Below are experts of layer 3 (counted from 0) of a mixture-of-experts language model. Rows are named router (the router's row for the expert), up (a neuron's input weights, with its number) and show model dimensions 0-127. Each number is 500 + 40 x the weight over its row's rms, rounded and kept within 0 to 999. Numbers have three digits each.
Before each expert's rows: a language model's description of what the expert responds to. This comes from a sample of Wikipedia text that the model never trained on.

# expert 23
What it handles: Common nouns right after the, a or his, naming works, roles and entities, such as film, series, role, war.
router:427592487457541477443539465539483443525453461512511541456589497485476526514432445439472510488520517557530531466474536442455420459489515514455496500463514418553517505467483512486541475453513488463536468555518462523484493466503487558430438504444462478583528527488516521448570548453460521492500499466502535467529459547549423530494508447493474504473501416555470481582571482469471495530443
up1:491541559468612460496467513500560505500474432438543471567526556484452403570506485468559486540443501499493492474481471500520504489432466457510502552493542556462523490487532554521468498504520463508500537520495537515462467498492575523496508489502478585475512586505535529446438539471466523529475557526489479478543536571532486450504559473524522474389490495494562544569619541491497507526484
up2:436563527477531482533525551520483533526540473447580499552531544473497498538528505516530543480465464521511486547493457483478484527482543497465430501457471446433518460466480493563530511503497435521428512506582599412439499521485494514489486475489553448530464477479457527490571486527512481445534530500478435483552410451492471481507529523573502537363455461484479565567489462484492546533525
up3:438523482583530469544513487504518462486554461380582437496526518508560517558460545544538492483537475523541483548540415503567510448469496549563441504594470444492515476504534569509485478476456434508479509474524478432467579512503562529534468463501463483471496496593530486459465479538480474513508480572512494539555450483466471554521492464504492540517556493531542527526467539571474458488480
up4:478498442548534469491524454514533528521541468565566555518544438519529413511471567413527532527555518451521536531541476490463556505563494488478477465440442523551479524514502491516533507494498490566474486463476505465459552544508431514509501481549500507516497450429477500462431560477537449458497404469484447556428489439517483624493499486581448526540494514473455503487486486488482470420475
up5:563516537452514501475510461487491472437384500568500462443452481496464437550525517554448535457440497517552534498506439528569542542482493511443551471527511490501524527515472576574541547487465530536505476460529453613500458476505462497516537506508572462444444556487438442485586492510462504558518491519517501551503493577441497468505497512523531492449449535535491502488594547486463478482492
up6:504536554524517548561443471476606502521433416477461475493444520546466535532514538469535525510507514423469485482484525494465545551535445564558492561520417436489494489516482509518472488512572535544417437464526552515471561503462567516513533483538516543475513489426542527563512475518576425499506511500465551521463532478508529489476485477527529492505490497474519572563486474506610568462496
up7:520476434570542503470492478472541513546516523492481565469524504542441394459552448547477507498487498492454538504507538538503557575491527528491531444514502523477476468524516550495409460507471539532477518443532472434515505498486483524560524501486534499517475557533527431462500452533454518497489477588504411481576456417533518580506556524464518523534522548432457439423492546417484507511448
up8:590520436542470489525507537479513517408454532522488430491448521563546484386546507597530448510545445476476538473494525482476508426487483517499520515459544480524514523531462498414485479555471489453436529522556552477525523454487529497495480612513534504528467494507494573473471577493487525507529456529531578456499520454462514570521525511553505530441467541517560499503565487476498557470505
up9:524516425514512523507460451478526538451457440542538533543492490549540455505537487533490490529633488504468526530501490505509509578526554474541468573533509481443517530579488488475514406554471557479537545502540534432449483500463491486559546455450529455507552528470465548524565452529567540537511531551528559526442498510443496529489495520404507448510523508517513527462507566502438499464569
up10:449574466498532462489505511494593470470581496506571467522532475442534518533502594568584587519513472453561539532515514505503460508506524444482457465506548484469488535506478507498560540535535492489386489546539555431427474485497498502521546485483506536502530411559533451509489495513478467510440529526491479509479448524515522542532585450551466543530502549497519527507497415537549544456523
up11:498467485448512493547445520457498509523551426488514487527503534486578525543503501520544480577488550453520506464511502521504479461633506478456501512574546561518476481517486568525532523562459545475526513489519503540509475507547511517485498507504557462537490501459460454503482520472532454461523445434382400580535526473559591521459482499561519457555508441535500486418479425497486500499474
up12:494516562469499485550464475480568502546448450486524483477526585509393572516464501455436528530492547493480462495516507531478477518454456501558471453494458496472421499497576547534439547487600517564548498455457522510533482517524504466494509558488520543462480543508482525468461467575514490461531554524566521495539593466476485495458497499508442475573508419467527505548419453511547497498568
up13:532485494534484451467563469478531462468501502518471446549463542500434482491522518537482527426520468415493564406501549540547463471504531534449513508524502442463502518512543484566501605521446571527417464480592583469469474514451453483514530537467456515465500439437538481491475499491512535514408447506499588534516547496506575521490555477499495525466465575505504551465525516556503491501497
up14:468538452455581549525483475512536488400500568450447538559532489473533533503537536437495565486468548518485458584490466483532526529525478486535469545558481509501575494523529481492454450502505534553549537428447549545477498426516492469508490531531521554456525480485471476511552570536503523480522503624524521543516431526564498482555532527446463573473494562506441486456467439482493483522474
up15:521510523519493520496462452481523485475540545481486517503558487411399513457455529474493555496507489529556538467472456496500560463562402438486419498506492550486556496497487455548519511479498490558537507414475526477529539547528486525530526482497511427515538485522422497506475523547486512539577509514399559596511472586543515495568538512485477412591501518500492547489559458500499476524509
up16:484471513451473494489489418530579533499503545485441464513499422540415445516544515493553546519505485507558523498556542481543529494472514495452488551546470509433517467522523595546462460571518549453459534477480486449554472492532517506491527447518484577502490525421458453514562588474549547451484501495440542521539431465528529543551540487513486432545509487473489537473563472490550432492439
up17:492495414502526527534504521494491506388556433513562471503489556470545465498495467557510469509492486418458540459506465472542479478560506532503568507496523533512499518529511490502481414536442507471442506515515474487531478476540529411466505521526542472534497476526501549528553500461529543421505435576461495561502569502522566401392512524458554489441437443494514481488421527487515517516546

# expert 17
What it handles: Main verbs and auxiliaries right after the subject, such as was, had, has, been, suggested, appears, and adverbs like also, later, not.
router:381511450431494438520551504537497441529546486457437515444490543494527506452476535413557474467553543539472480528465447481480532544506526533547486508553462491557492467430500528512523543485536484493487524511439400488524493536485547514465468505533473443436475469461562507517448477532523448496518482468493467446429530471486439539438497461541571526464437456502536504545482518446489566453438
up5:460456560468485477532526527460513510551524529489559528579458587516490517408523434441546456506488481513487460528560486495533514511493515434487449542515473490564549489513474460462557535551528534490489490564450541585552502471457549496522492535450456545434448432564489552513463505536500500535475446511502517495527468467445606527593433542490482511456548448437513501475470542469481504525509
up6:500542436536505539538553460528471499406566507449506464572473525469489487533507505518560505508474523489535546467538503537457503415408530399478482479534483472492540518542451546519556520542510538508500536414525538471445459532456478456488508538509546500457466458528538470488577498513477517515550539523568456501471462543445467576518495530535518577510427553512462485428548507583533527467482
up7:526518457481505419481487533517479521568510452516423478463468474550451514528488595490380504558460439546475483502559534515510534542470522496467501508544504440507541528489541488544461493448517443501422540476477519523544460482541504439519515431481494470506463542556500479499567534463476462483443512475506453418487568460461487585457579482496511461521516488482553518428486579564523457462496
up8:508505492515484547507539446511462490507461478520515538482565474503385485507493414421465498523521484487422556488494540543527551466457514438518567500451499513494547441530516458553477488523560538482504557461492537501450550540400444537462556456494476446511561502493595507565461498503422490535464521531573505456451483524467491432482472575504507587456489521516507463464479464502517556480516
up9:545508487567488527464521503498480526512553520503536497507531521500517532450558527586552498493493457534538560489544469509506477491567474484442416524561467501514596522486491498471549512447501496470465545444484451489511586512520540439480525521525566421492446440524492434473536529551490468490551487469532521589492516465570539548530493517454439485594490449436569475440519510509495443442436
up10:451508538440471528506461513510506499528461505541524449560501591471483521497462463504495511486455558488452398462592554536458501565496447459534501594534515585515525506500511555416496442475511500484531502588512500491464446516516522508541493509510445561547444476500541525572504560549553491455493502528472465499506537505433450480506491488520507495469517496376501444555565545475488524507446
up11:465512493499452477523439517525515539404432489544479546500574526488553512541555614494470551438479461498474462510513516480563479530470525585523545516483469476499499522529499450478480469513494488508474500521506545525448481563518500437522524540541509498436550627452544472476556525537433553499450544462515548565473499492457498465470481460482466553483488541516456541435490536452551419444536
up12:445423545543502468518456490485479508557439558579478481479532531510486477549492443522444467515520501509508505519524546473562473532447492525523550441501523607466469462483515522548505566530543520475527503506530452551550536451464441467510515531467414538500452496564540505519463518559511507509487445544408529500477526549481510521530541543467528432438467484521526514522491482612451507539610
up13:545519470462504453406482456494522494501555470517505528409534458497528523515484569462508485478495516606500505476616557533498428485535521573502569494420523468548539504490508457524480507539467535524452476505522523503470543524547446488485514475525500511477504542495474510474584547586561464539491440485507519494543494510489498432522494458486518449490455479532440481388487393465451463495516
up14:558468545531488455542467501520490490527529513458453500526520429512485517506507524500532489534496462623508575513470469468527502525492512588539581556516452562520487469479507463564504570475475552497441443469486524507521539459515502441468481474495484433479445586503428529551522535528562504557482515495474578489537414510497516476424490501374515555442553527535455514522474472498464504497517
up15:523465487541494547518481531478441510480514422479508476515482456516564507510562525504456479476504524492547496515505501495516436497476498558476562508573539401455491420463503556553510523547451558519482469491557468473536494497416491525504506538505445515452489528503539477436552430536476557434428463533411517526491517530513563483484524483467510496526561543577485498414463431545486383487527
up16:447504507494489474569503504465496508498514538517520523497525453581509540467543595399505518535521521563523435526513543444396532499550530467467517556450480440515497431496519511495511523492518530509569447554454431476510455495507544557525496483521448501543510495486465484455578549480522494520538442525492483468529555506578494547469516569536454480531516396550536466532566512442500524437448
up17:448527469464618473480501397524464487505512453549468505485517521537453467557530479468558474499529446470493544499478474480401491515486523495492524464501524516499557446488470472553478548528449515564506438491533442496446495451485505560486521449516483496526525445471517536575530531522530483411505442489463447499513536603491467451445535530538581510465482459544452555557511512525531519584452
up18:493452473519487467433473498470510513436501501459469383436534521473552443494567526497547591473498430493495560425517621528524482495577454565498480533567552505537497538513488568538501505558500477589472477537475556490463494497437497508528511557502489478481526453477460520539455470488525508518512479501463476484454486496566548471484487446526433534524468570525489541502572457439523481479484
up19:523552541526536474468545507507484512505551536501485500538396525519512556523463555501472446533464477467492473461478468545537529466554490553488480569488500436553588508480554495478484491547514501503473481420536537507512456503543490392432512519489505519531424450472464513490479520510525501489512502532491554559563514509562573511454577445504454470432448569529553559451600509475510423480496
up20:499458483536527398468483415486576477506500516471513554439520550531537516466544501499485508532539540447390489491539475484447529501492506506511504527485433520558536553511483468486482586553520548498443557475453586499495493429522484471426545566500506591463484523526483522538459547518469522517438537454527577515525493431512499429469475482513541464520483518429455519558440452493496522543512
up21:522443462510457409511483526458470532434496501428460475488530481470556511524516483440526451477522499528495530477591448539532426514461438529509484500502489436472423432454520453491517474523567443532465575490487464493509514513429549472478497470540446484465564522563533486527526505504450547456419463541526483549505462463493503520499541479551500481511552538511508476423424474510438395450537

# expert 18
What it handles: Single digits inside years, date ranges, scores, ISBNs and coordinates, such as 1897–99, 1687–1987, 1968–69.
router:521571510550489509517487489456450594566482524495583504540464468490572557495439440459574485429550569495467498510493507473441567485470467503461547474498503505452495396456470505521469444532470503502485436461538523468428475557483435468548484462506507498462499470520476495562540464454522444495544529498525494449532481442476450467539555517456518441459513474474543535467562491464460441558455
up4:547486502533476473471557540588466481492458509503469446489519497562466483561499490569511538504476451620467534521449510484439513519457494487489538506601515562527421575518448570499549538498557541453490543481375498523502513509496525554501486518527512445495535475438481534505474525488538486463536500562537423530439453504462508508534469547554473506515491460453489532476514559445523528466437
up5:497448482533446470476575440437476534508519483596511522554549519540478528420504474557559511512533577597528469547557469432546481466504564506480530498511531554480505530511492477488467549530520486537512517482547516524476556541523474516470511538567495464528445461489518549561513551476554515519431478499490433524507487522589400490511504539458500504477445517453492465444568442424513514534464
up6:495648483525521479484562495422550530523528498529571517545501501556487595495515482548521494482476443530564550486595446481467524452519447527486537464478529450539481508520457472504542470487417504521449476423486528479482505573429482471476572498452501444493518524514568510452496492496466458505492432557502493511525562506455482546555492425470512523480455525483507548467455517502504546533438
up7:526471559454541520527424500425539408513509541459511495408459544467566526500558538478437558517435481517547518504554509508538544508437512586485433473412451526507535489520573476525446500501525477473519484517537503507472522491468555464481535516505550595482489527510515500441512494553502491509457434424499441511436453507493565500515461517493500525571481424499570446486498525456515466479475
up8:492505491433471496510494554465484533448470464482486477527482489548505576564479468572441510510496486449528488500434485450508437525478431521475498631447603514502470508485531550428433508527476573467498483542450586563510505502556508482532507550442482461501467524490496517480421543434547485531476464532421507459552524518510572492547498489500554533505544506439496521534533422503473521496522
up9:492594440544526474509524546426536478546481490489547536511490528479501543529516484527558491448432524468526518588559464589485518469598507544472537515473509534536543487453479466554494548491488571462512487444413469490536540493461556523444515513519470502523417398585539555489544531554463461507472501545428529483513558541475527534523519537498484469485469533516556502455488540509479476544469
up10:493536468516482447474560494419496590491510470541533522427495453438532504444478477490508553497460520525517566494591484509429487471528488469428527500555466460511595487530545519467487470492483482491530475438473503457563571456509566504487478572521437489527538490499521534509497462504511538414473442514546496591431482453473541498499522442497521460482437456548544438503479575465529556465484
up11:561550472503519473607468455545520529437479491437506415474465464526457513495499566507535486492411436519502501448503484482473476547418474505461470514548562483520497483557456479469527476496573523536553490486559489497547485492400432505491525488463558404474510539551465527480449476480440482530528554429501424484495489558533487506424492462520533555581475469517513453514514471514470501471491
up12:555553544469438492488487475463457537515444538583535446484504523591550521499471519446532531463499519523539461480497508485495524563496491520473517543444527434481489471511509561587460507553532448508562499517585497524497470505478516510509543504478490524538538497483479548452480422433550507580480519410470553522523443517510593630486459484561504493498482483449520478478522519490466501407496
up13:498522528546535522464514491501566518507506427518480455474485445487446513468521469528632543501396530493525475519520442483501520501565548507526528496469514529535473521486488486440492465446545566508576502512405519599473510468462513499468566528481421496507442446529544478542436497504526460510507549540499488496514517472490535497448520528477503571571414469536435452471495454549541423526499
up14:496485509411499519559494474476504421482508464547466539418497547478493532413536523543473562509472478569594487474563536516502487430574515564536430493518505488484460482518471496478484549594504513460468540480532534552467535526487501500430537514481570592461545467473512505530523533514561500471507487572485490508504462568498487545507512463482470500580464466589536490451535447558490463465472
up15:478517481488538472450579488464461501475582464466470427465475514534512514508445489576544469537470475543501481465529497501422511437522527499471511466530407396554517481517465515524526507454552469543500553493529542520449488427497548536454525533519433508520465551564531540490524510485527494470494484603546493469429488473464530540551461455493545497562436466470584526474539540497492572527438
up16:551558535456535480516504482519529519477502486521469477540445523588545519503473521448565528514478530480484509505495576425552534446496511497540518525420481472531474472523588489512414572463546491553496531536556457561428503558485441508505538473501472506477548575494419481524526514460565569485468485552520467528490491540516450537377525526462455512445529504466445544467489503482505456447545
up17:444517502480486487455492505478515473514471492518511461497547530524474546466458498518562529468542556564566452549496507377537494548558572498465470513504571583511445454495530564486392536523524450512505542459533491517438510539445580510457521532512526454589468447518507489488551467475528532503494589531531474523464482544475477530491529508485455479483447423482496526474561429489485564498550
up18:497503528485422502469568497478457520456510446547509493520504489494438492492497494567540511494514433530600565523491507523487510425546474504476529486487509618559433552501452513433475552544482495519590477497449512455452568515474559496479541537452460443538557484491467468539485515445550517541513483474545459485452579451472593513488492470542464544558468494566478467506514450466480528454474
up19:486513434473560531529539422521512550475612475434487488468540510524511509487493529438454582518465506535540551487499513498541504475446455537465511473456509411546563475578478544486481534511541572589540462531524521451488527477482505470486513572543480456505508522466495476471524554491444502456526439437517447503494476533546481517514504484496494561536520508463501526602433573475583493544449
up20:450496522515435528513480504441545515530504533503517561515500549479499534543534490477493486529504548432414471518574455493524538510526538508573509454535525486508564423463544513423538498523490446512471532537480474502447503600493437541563563502490378492495478454555516477551547559587464521497491458554510506534516516498495473539496451502556469523458492545459448556492454563544586491515535

# expert 9
What it handles: Personal pronouns, mostly he, it, they, she, him, opening a clause after a comma or time phrase in biographies, as in "By 1968, he was".
router:541537528472501552459555512544454445560551566514454564534445493481479527481459467506478460474542560485522525493489538460494474567498494494547555507474439534469488529433468444455520442514508422469467472536465546465532497551535492522465434454566470599443508533484445461517431517492442541559514552434520536431472498423494478448538454426450526486529539519531531510565498501519527540518499
up4:506463465486533467530467479477513500534547539509559483474536544501458488457540579492524532481480410447528496511548474504505498517436481536513554423470510500493502485464575495509537461493555519534535457477517582480404593431470520538505584467462517463544468476603571493497552464543533467463485492494531397522502499539498476515481549485509524566559454495434481475423516537469438529474496
up5:513458437470511505510520497495456516521517452561524435456458512470592453472518499577564468464493573551567531472529544472507452494530561506536541573555471544496475496472464449476485529488574542491469511536575508539457509529494529524451522527515476554550420470485562581547572513530593473469423411478513480489522549442544500511540489533535508524564473502471474494521457544464522512487502
up6:515506535551494526458472445447512473470509499544490550521465576454494475472433511520510546536521461584528518459507408441500486486507527525491583442538494495524548588461458494441471522508497481583461513438551544598589504519471517491516530484482412439463505555532496479512474498562521465497494484550464446496498512493476557466532530468557479564480505528522468434532527540551545494486402
up7:506502431517474428449471530477543544459511546574527492483523555493538545452519447487493546506504400514504545543473508516576490470423551517524535479472553491540399542522525531467512463507548524473493515509495465495492487444512452549444583458545449509594535526502502475492440552473525509506488503575546484527446446467513479578486571443474502501458494536520530411511596473475503466495512
up8:475546497510465509551457442479503542465448509455533477561549512495439560488454489445471562540518498552504515493466440517540470530495527615522490465411533483513509472502525497505462547466540453542583512511468439531503493485463481504549519463434494512533461488485523548614426499483554475483521485475423501503481557512556511544534456519504515524577555430508461468510548446466503478454398
up9:479502483561495496470470426493513558527475494470520521521513451500513493427547523553523544550568480545494483532499553518442498478471504536508549489379461468506500478484471468454513460574493474493599496452463494488418518501468503503475568441493495500487404487549450551503489524530496467424520506494556474497454418511514500559472466497533477553480463527463541415503600452455493554477416
up10:417524406543557474547464482504549485510551458516506510538590520506504459532481544464491492420447512509395448496545530490504492536547550462447487533465523470520501464497513475514477521563583493521559557544477480549486594482500541516535578488466512565499459485520536539564508501530499521513475509567544455524526533607491569478526543526531487489479486490535551548470584525540513452486508
up11:472569525434504482553519550527558504478449519481428509447496498532489431516515480511499469504456478550499466551566483437536543519478490585502474429534455567474551516459541542522465529457478555520490451510562473528454524492454468492500498533523517470494459518495540568592595542503493431487479477575510512468527433499495539528546479566464541509441521454560452500523541423558504548516567
up12:522529479404525499514473449530558516478487490593546488500523475445525547585580455525550469449459479476523490501541541476509559480475477497464501478499582521555428453508489604488534527573494521560513598527528397517548543492506519515548496531512491459552474506460482517535502545487543482485535479529412493494528500545516521475478435504456471529556445486496488424477441464509485558526537
up13:505557542453475524503467505492547465485440534553445525506479565533475584544521528444490489589490528559485480470530556540472491481515441547473463474520544482483430527494557534558474555481520463534503535489514551478597491505463534530496495478483512554445576563482495538556452592558438522484487525576537488571513554492532573521491505477495440490465538508454516526535577480532540496506577
up14:498487519571555469569422405527529498496475490511496545537558477504483510488559480440452440487503460493489480502428486506485516489496590535454519480449493422476436421441471481469510490511471509503581502511466520569460487508455465546561495451431460519491519575522508506536553492583499462445481519522532512573528526518542537501467473520574449554434499536550574507488585513535505494515472
up15:473517499521501484531470445477481561532500450580549485482515487514534438498533494499436531551456350474422473478486528487525481524521486473488449566471537546540495517513522551511490426550506581480460584485470536567557465554494539473500502514489475513510531458487448518605514586446496523512458506472591573509485571484519476526483530537471505459473522515449493526491501504449421466479508
up16:498432490494518521514423508478476577459478522554508487581504531569458517523470545443523570466573420543505534481495451513501460433499569495429544529465471524502488485499501515492485436542520566490528494570552493471442535412458495436452440540512455465538461524544468534483507512518516469548460538516494530473467509513537520570539594530558496449511438529522479568456545493476427533503510
up17:524569469452417424540444479471516557491493499475547578542506559492520496520510479473489523553523506491441428443481538512457435486559553548482503591459481529493561486492510459483459476513514557563585595462533522545497478497493502460518483505434481549497506491519576519593466522478516476488465518455510523551479590500484495471467467547535511552501519504470538502519573487599493495478440
up18:502613447452576398483513429487519508497576511522533473475483509558446531495447481469578539532511500555489565486491440521526537449484520529509497468465479492534426441479558499576505479453518536499521576480506483481511445478460469496503488546496440451501520522556504422431418544570500507491530470515525576476474505552532487511435499482486529445522484449503563525538529477527564476541485
up19:473476547478545485451476467489546483524420527509484484514506620499546520525513557463569545513565540527416454511524414536541532447467481481484493519518478537575534455492525479541458472516577512587544535487450464548501440469523484532545520529452450515477561499462454499506455508536533485484506510497499427550553510522497545472468561570572516481500486506439454485520527600493431538515522
up20:543491475457527493487491425502469504490526420569471420533507404474527405536485563433526514574430457466453450456498481488450498501532518543413432535566484470452508540524522519465472503433472487527457556532465509421506531549504609534437498496503470532509572491503505474466567581538493543481465482489489486545517462535526491522480549505472541524548512482490517538521446494478511483507546

# expert 29
What it handles: Prepositions following nouns, participles or verbs, such as in, of, by, from, during, as in "obtained from" and "described by".
router:455518529551508476598543476513491535440531564502549476498574478545550507527471480507457471552470460460501493505431457499533583480561538530516541511426455491556506517428472464446445471458474472476454491530459444513554506497516508523422546514482526507547528473462513549439513481463485428514531487480527510493538486485440421493506566488551534501414505475503502532474413545558550573457559
up1:526433478452527485460479500522506496472430510446526488496439528508540511514435488521493569467522531475483554444541462475488445539522476545445455570514536475561562574561478513502461448531531522443451464559567441578502495548516514386529503472536535487519445485493479498502569463458572486484489507442489450522513481489460527470466522454454501498499516446471415424454480560471431455515476
up2:525533488514454493540482351541541520557450519484483488503625507505507514516438542440499505433457532468529496401488545484516504491555479492497568470455444484529496426505511515476541459548475456534504483547494440497485504455496435465499447483545498525548418513496517472527511543529512546489512553488513498479585513498538489513443504495530516480457423568455548491471518548458554486593495
up3:510430501481558511507482505487519511536493450580541446451535471482479556536462489502451503508510518483516490487445620495437443444532505478435510566497554481595457512490498505481429473468560477508505516476457424499505475500537553478525461395480520452521546574490531456493535476430552447479497531525546477544481529497470527481448552418523465472516439397505497467519512547525489465540542
up4:528538498525532503513548469492494439577526546572524391536469486479551514425515558550555457493478470576518495502492544606535516441525521477514475511541505491561506498398511487495528525461561472469476572447428501492529562522507547452483512441529433442482532479534491467479448528498480533551487465512469522511467483475486486574523569505524491429503512525497531514521536511520482436598441
up5:463547487477483533523465456475479514533533465482517505574528496443598527447592432504519473606530490536534579462499515559541470445525503507497575489472496460472539426490477559544429534492455545546449545472542529434488505521466492585505497496489519451558518499507468485537524504572423526509505431533544495492473516513484529532464512551542514567444484502498483446449467468513504511594470
up6:552478524516504422550485464452469492512511536470475496547537499539600454547489476515542519559532484499591515508459411446514483483484478603498496463500487440469497460483506486498414513444497546485474497426452496539484561444497465509478560468471542479555418606510500450496541510469564493555501437459482516487503495456518509492476429525495503492474368463493519502457495496515537561504474
up7:453508492571581557551508457502537512486473474475531455471500457483476411552542527441529532544525500480540476506492443560584519484498510457505493509483496460494587428505514459492488529458435573455512506485571565475460493486539465503488537477465555442557474470488534512583544560481477480449529476522479512558522477515529420498424516433515552492527474572492473550603485490539526478485453
up8:454487483428498499511477480505546546481417486450520497436550500561497468477475532450484468557524513488438484457499445544507492503489479535481509448554465485559513504448471470483386531452504435545486587534500507470509420551536556485487545505427504473538510591453495433508419452503533472480528483526470448471505554516452517446485504556497520478551488540468458544503505617456557462522506
up9:490592469495477413505487501481435538571489471452562568430408507482511424454475421430491495542470513472497498500494526552491470516508442538496496498553479485515545529557496519497393491428511526434478502455506501487506454433449482471517477542438542498477478562488544528485488456515437510503485467501537537469561449492481593451535490494490497552520470502496456492439499485458469509602547
up10:505485488431504510450486461527460505482533458582403519429521509489473524484521412484483547488545483531514481476507563525515536532466549496504513499466536428450523471482496517552499564506499516526530494510581576460538539419433490560463441534487546458549526478453470490489450465533393510558495582533473482460426477589471499511502539470449565529494541517476541497478472466442518539456470
up11:495478504528519440551499430518549533549484462469488554502430497477537500548480483486535585509431509502503499489500499502473470452449565511428431480556447483441460564500481475511388462457521483521516515443518459453553566583398478478531517469430495483442522543500502463518480490474525499507477456522477518455558418584451497424505492527460534501426465468504476528507462513469538550527520
up12:562518470512503535532514418486525545517522447509527573465566473516487500546439442461535483554480504485525520538535554481492453540530531519400467536506540479506488548485523534478450503584488517535496499486561449475485459470527427449492510452453546448565456492490563419430581497453504501474525398452460472554442555473524494563478540523469439534470486479483483503433481462492544543530520
up13:537581490493489505497529458525423492466486535442535502458456543568429424521491463436513538443500548508485468446488565466476464449426432569502495398604494549587517533513500503512496509467513493473528470541474458545457495506499509491543483515513443482537443548522513457512501467468519497565480539441514521508519444509446493519525508473495476517487387535470565480570514537462453558501464
up14:447501466447525534476520463463474550475498451579513423401545539497517437527557518491595481542490518476465573536522483462539570546555523458504505539504486509510511557500481525537453527455438532496483467501548505565515413543487433457428498541484472429482527365458525467540491488523579457517479505531506484492501506587520492483499506506483502548448433501474518526528560489491489475510528
up15:541454512422448517564504475503451548500546459500493520538516572477521500487485490460500562549486591513494488495486410534474512482551518449496467504542528481436566454552484482451451483517441487436501477500450477585584495458506461535493521550492556502524480476478502509487429549532412521459476465440477437482554495456482578545487527587462458464511571506454442504506519467434494528547472
up16:454431521402564487467518508533447523497563528523485461464490539475416524403539508472520443517510466523507437512489472483528498480518539446491470511514494521524514515447482519519447517436538460519488538550480392489436468475486481445504421479560468435501522403553418481533486478548415465465488494438507536527436533511456525549482396559517480522510531523547477491510474488499518476516515
up17:533517478539498512470514518487468534544494556503516477566567482527467475487426475514500465544569531562482565472498431534543513477431490462501485495542497527544533437449458469542516477412534499496502536562455638482478463451550501469549507504551507446547497454474487458539438536525507468485527496499389566477468458563524534538596481514484498441467511433466514532549476480536515528533487

# expert 44
What it handles: Non-initial digits inside multi-digit numbers, especially trailing zeros, in years, prices, distances and coordinates, e.g. 400 m, $500,000, 1513.
router:571497524517457509483426576554438449550558509487498402512482519461527481561477494438538532465486520494459445510475503562411514485489501514403534471532531523417420483501455558487494466499517460485485499473491494467423461505516568455536427450534558507446529467503447420543452561481502500500557487490505499498492526466463461460479425548486525494445489493492526484543572464548549522485491
up3:501432442465467546516460532477493459457516460480392477474508493546483446486465496509511503503479504453541505472519504550495456518472508549491493573540579543499481541528473552497476553441562526570479519469464446520572523533454472464489514470502536485602474447495490469531462528532491491404514474531454542567438558465604527503488506484513398497494502482528465462532499433503517477405558
up4:478537526470479514471529493546473479480452521528484463437492496542487432517453550465572474526526518486547445544524500496532442544464528521474510533538504502504508570464517460618483571504516465429608552533441456561458557466533514504452467560528513545512540495488465554525504427458453511483502464584547474500422463515508598450522474477531428494531564467545480501475474464481537464505502
up5:494506459527493564543448482501587494525448505508510578484567527464487474545509491425506509533488496460541525488539519482510553510526470509515520419484563460512479455506553472465512519534468527496446455510497423483440458599430519535470500465515490482461475568409539501466581585505534476472474429435399505493506517509475459481448480403540419555461493502496524510490491531479508555466488
up6:474462438555537494453487525499478415495516462480413490439496513464486459518447516497433516481484453480570452490505430538536517469582493559505531424570517564563526506524536487515388532546552556446495515502450436449491537374513527462463523507537463501525457456513467521516497449536483507464498488500434522470510524482501461486510509438564466461508495475451521480460470500502545484562439
up7:509498502466514475482516554475499515483509521491496511508499546475422576474536499560420556497442436495442500501490493540464478425588494514594460546487571522585428487501517530491568483440499480518501496485490472483482536513454523513515557488488465536533524513572512458524419569610452628549496523480484485520414548506501524523423465498530498432493513522472487476494500521504503469452504
up8:521531458514479437478542491579550571488433453519477428495486476514470478492580504554574518452412443509552513518542519492455400502495465474508520545449506478539536499525456579485595517569576499492474494569441548420560480538485534478487482505493482474541538523531500478487534508496562548546523444554457478478462554466462524576480502521495506569495462453500482522458481496488516520498445
up9:494552472493456448475525499495474517458451479540499486455430473484420440521470474563457475438565483481572532464545466489508535427461491550448534502471511516510467475423517483510463512454556480572548477465465457448541544496459515476521510486469455486587462575558495517508513483483565467506480498397496465560468493432501530547438464423531470444460543514516467544475471539486497532501596
up10:467419470502469482552523532473484429519516482561541518470483437482536522556544491544493508549486490520501516502510455509441489483485522450538548592462570487496500496464517608509532531566552469511514529545556490461499536459503485548432473518477546576563431437554482481480464535493440550485515477453466506511466469472509458513405478490518560550453435430456603471478522486459500519543529
up11:437477527448495510514502478458468410492543473489473526544457494518554634461506540433623551467480462564520518464575464532461483514497548517452433500474515492513489497552496560546457535563534478535475582515476461485474476505494512463507504453445492578506498433490526484488522563470565547469482481509517571504511537483575505552475453511493505508469529458486574503496465487472491453442439
up12:480550520532453508484509491492529520543447519548520534475543543429429492502476504505507514538507412460466450502514570522469529466461516433476488557578415518508535499549563502486492512460564466401470555524474459474461511480453436453438565459546393458491424498528530497509486488562465535518486514461543473417464500480515488463515525551486461483483494592491503512477529505456490541412536
up13:468521445504515512540536485480451480528557481533466517391588519511465531548491528463548505496562536458495456509458448430530553413430487510465561543484555401490499501498498514511418519544493542514482473537499501476393461498481442525482521498496503480482496402529510484472515551553558532445507400477495485485472455495452482508492490492525503537481511441458535561422487559467530545526467
up14:489565482464507500418503510507503499521580473522519479505561537493502489545504553539543524491479499426497472424499484457501475496537474498495520485518470448484522550492479522455510471539454639489491483486554467448436473527474488548514515509500561462523523504524559466457594439511497506423538472529486484517418432555456500518453558540419479565456411618552506522508506482528518478493518
up15:501467424510458513491572494538509510489540486514434455541474431554503552452480519517479503526396556493470486476548531514463451480450568444523417530513609512484468497518507565550436451465480471553474493550475538479512469497471457446490521471469477453511461497498482433484531501524555496488501582566530571540570474461558478559537488507559435501508510451475508527515496555578503511435517
up16:500558508435467535542482479503562457454529515487515445586498533476532510575538495541467441569452534534484538531497455418562451527517521483522463555533505544503549543475476545519450444510469476492447594556460494534497518472505514542477510559462491474498459475582509484489479557490496487504497418507484551512428516579517533550479524545500452548574490508414581464474474451505543470447530
up17:457496517535538506495470494461427539464542476476467469458548475457559568564552502438571550469494529448526489570537491543538514480447511483522508513506504486531531513543501538432456492478595460501518481488531587491462523448534538504462504511517494485515487390588518525457482438467499552528523473458531432490513444521456513529594504520493516567475445518547482553466424440471521525580466
up18:558474539488477522550499516523541488476484552518508482544503516497483540506542494543461460626565493509480479507481551519545460491571465492478498472510541451538502388535537513471533528522464518478455494537469505530429496548456494543483594490476433493516492536448519503448488531475532556508492530522425510545517470507450491506488462449614407520481445578518526473532538567560511581440520
up19:480532487504568575442510485476472505524507466506497482377499515443473415452518543493515458516522413539435459522478505494448558492533506470538532446516495439542433461557544509461504508521479574505457507495483460437489493427467508498531514512483440456508536580509501515536563551499450525486498503521601497481490477480466429505554475455460514508603499503534446514449513572512482504561438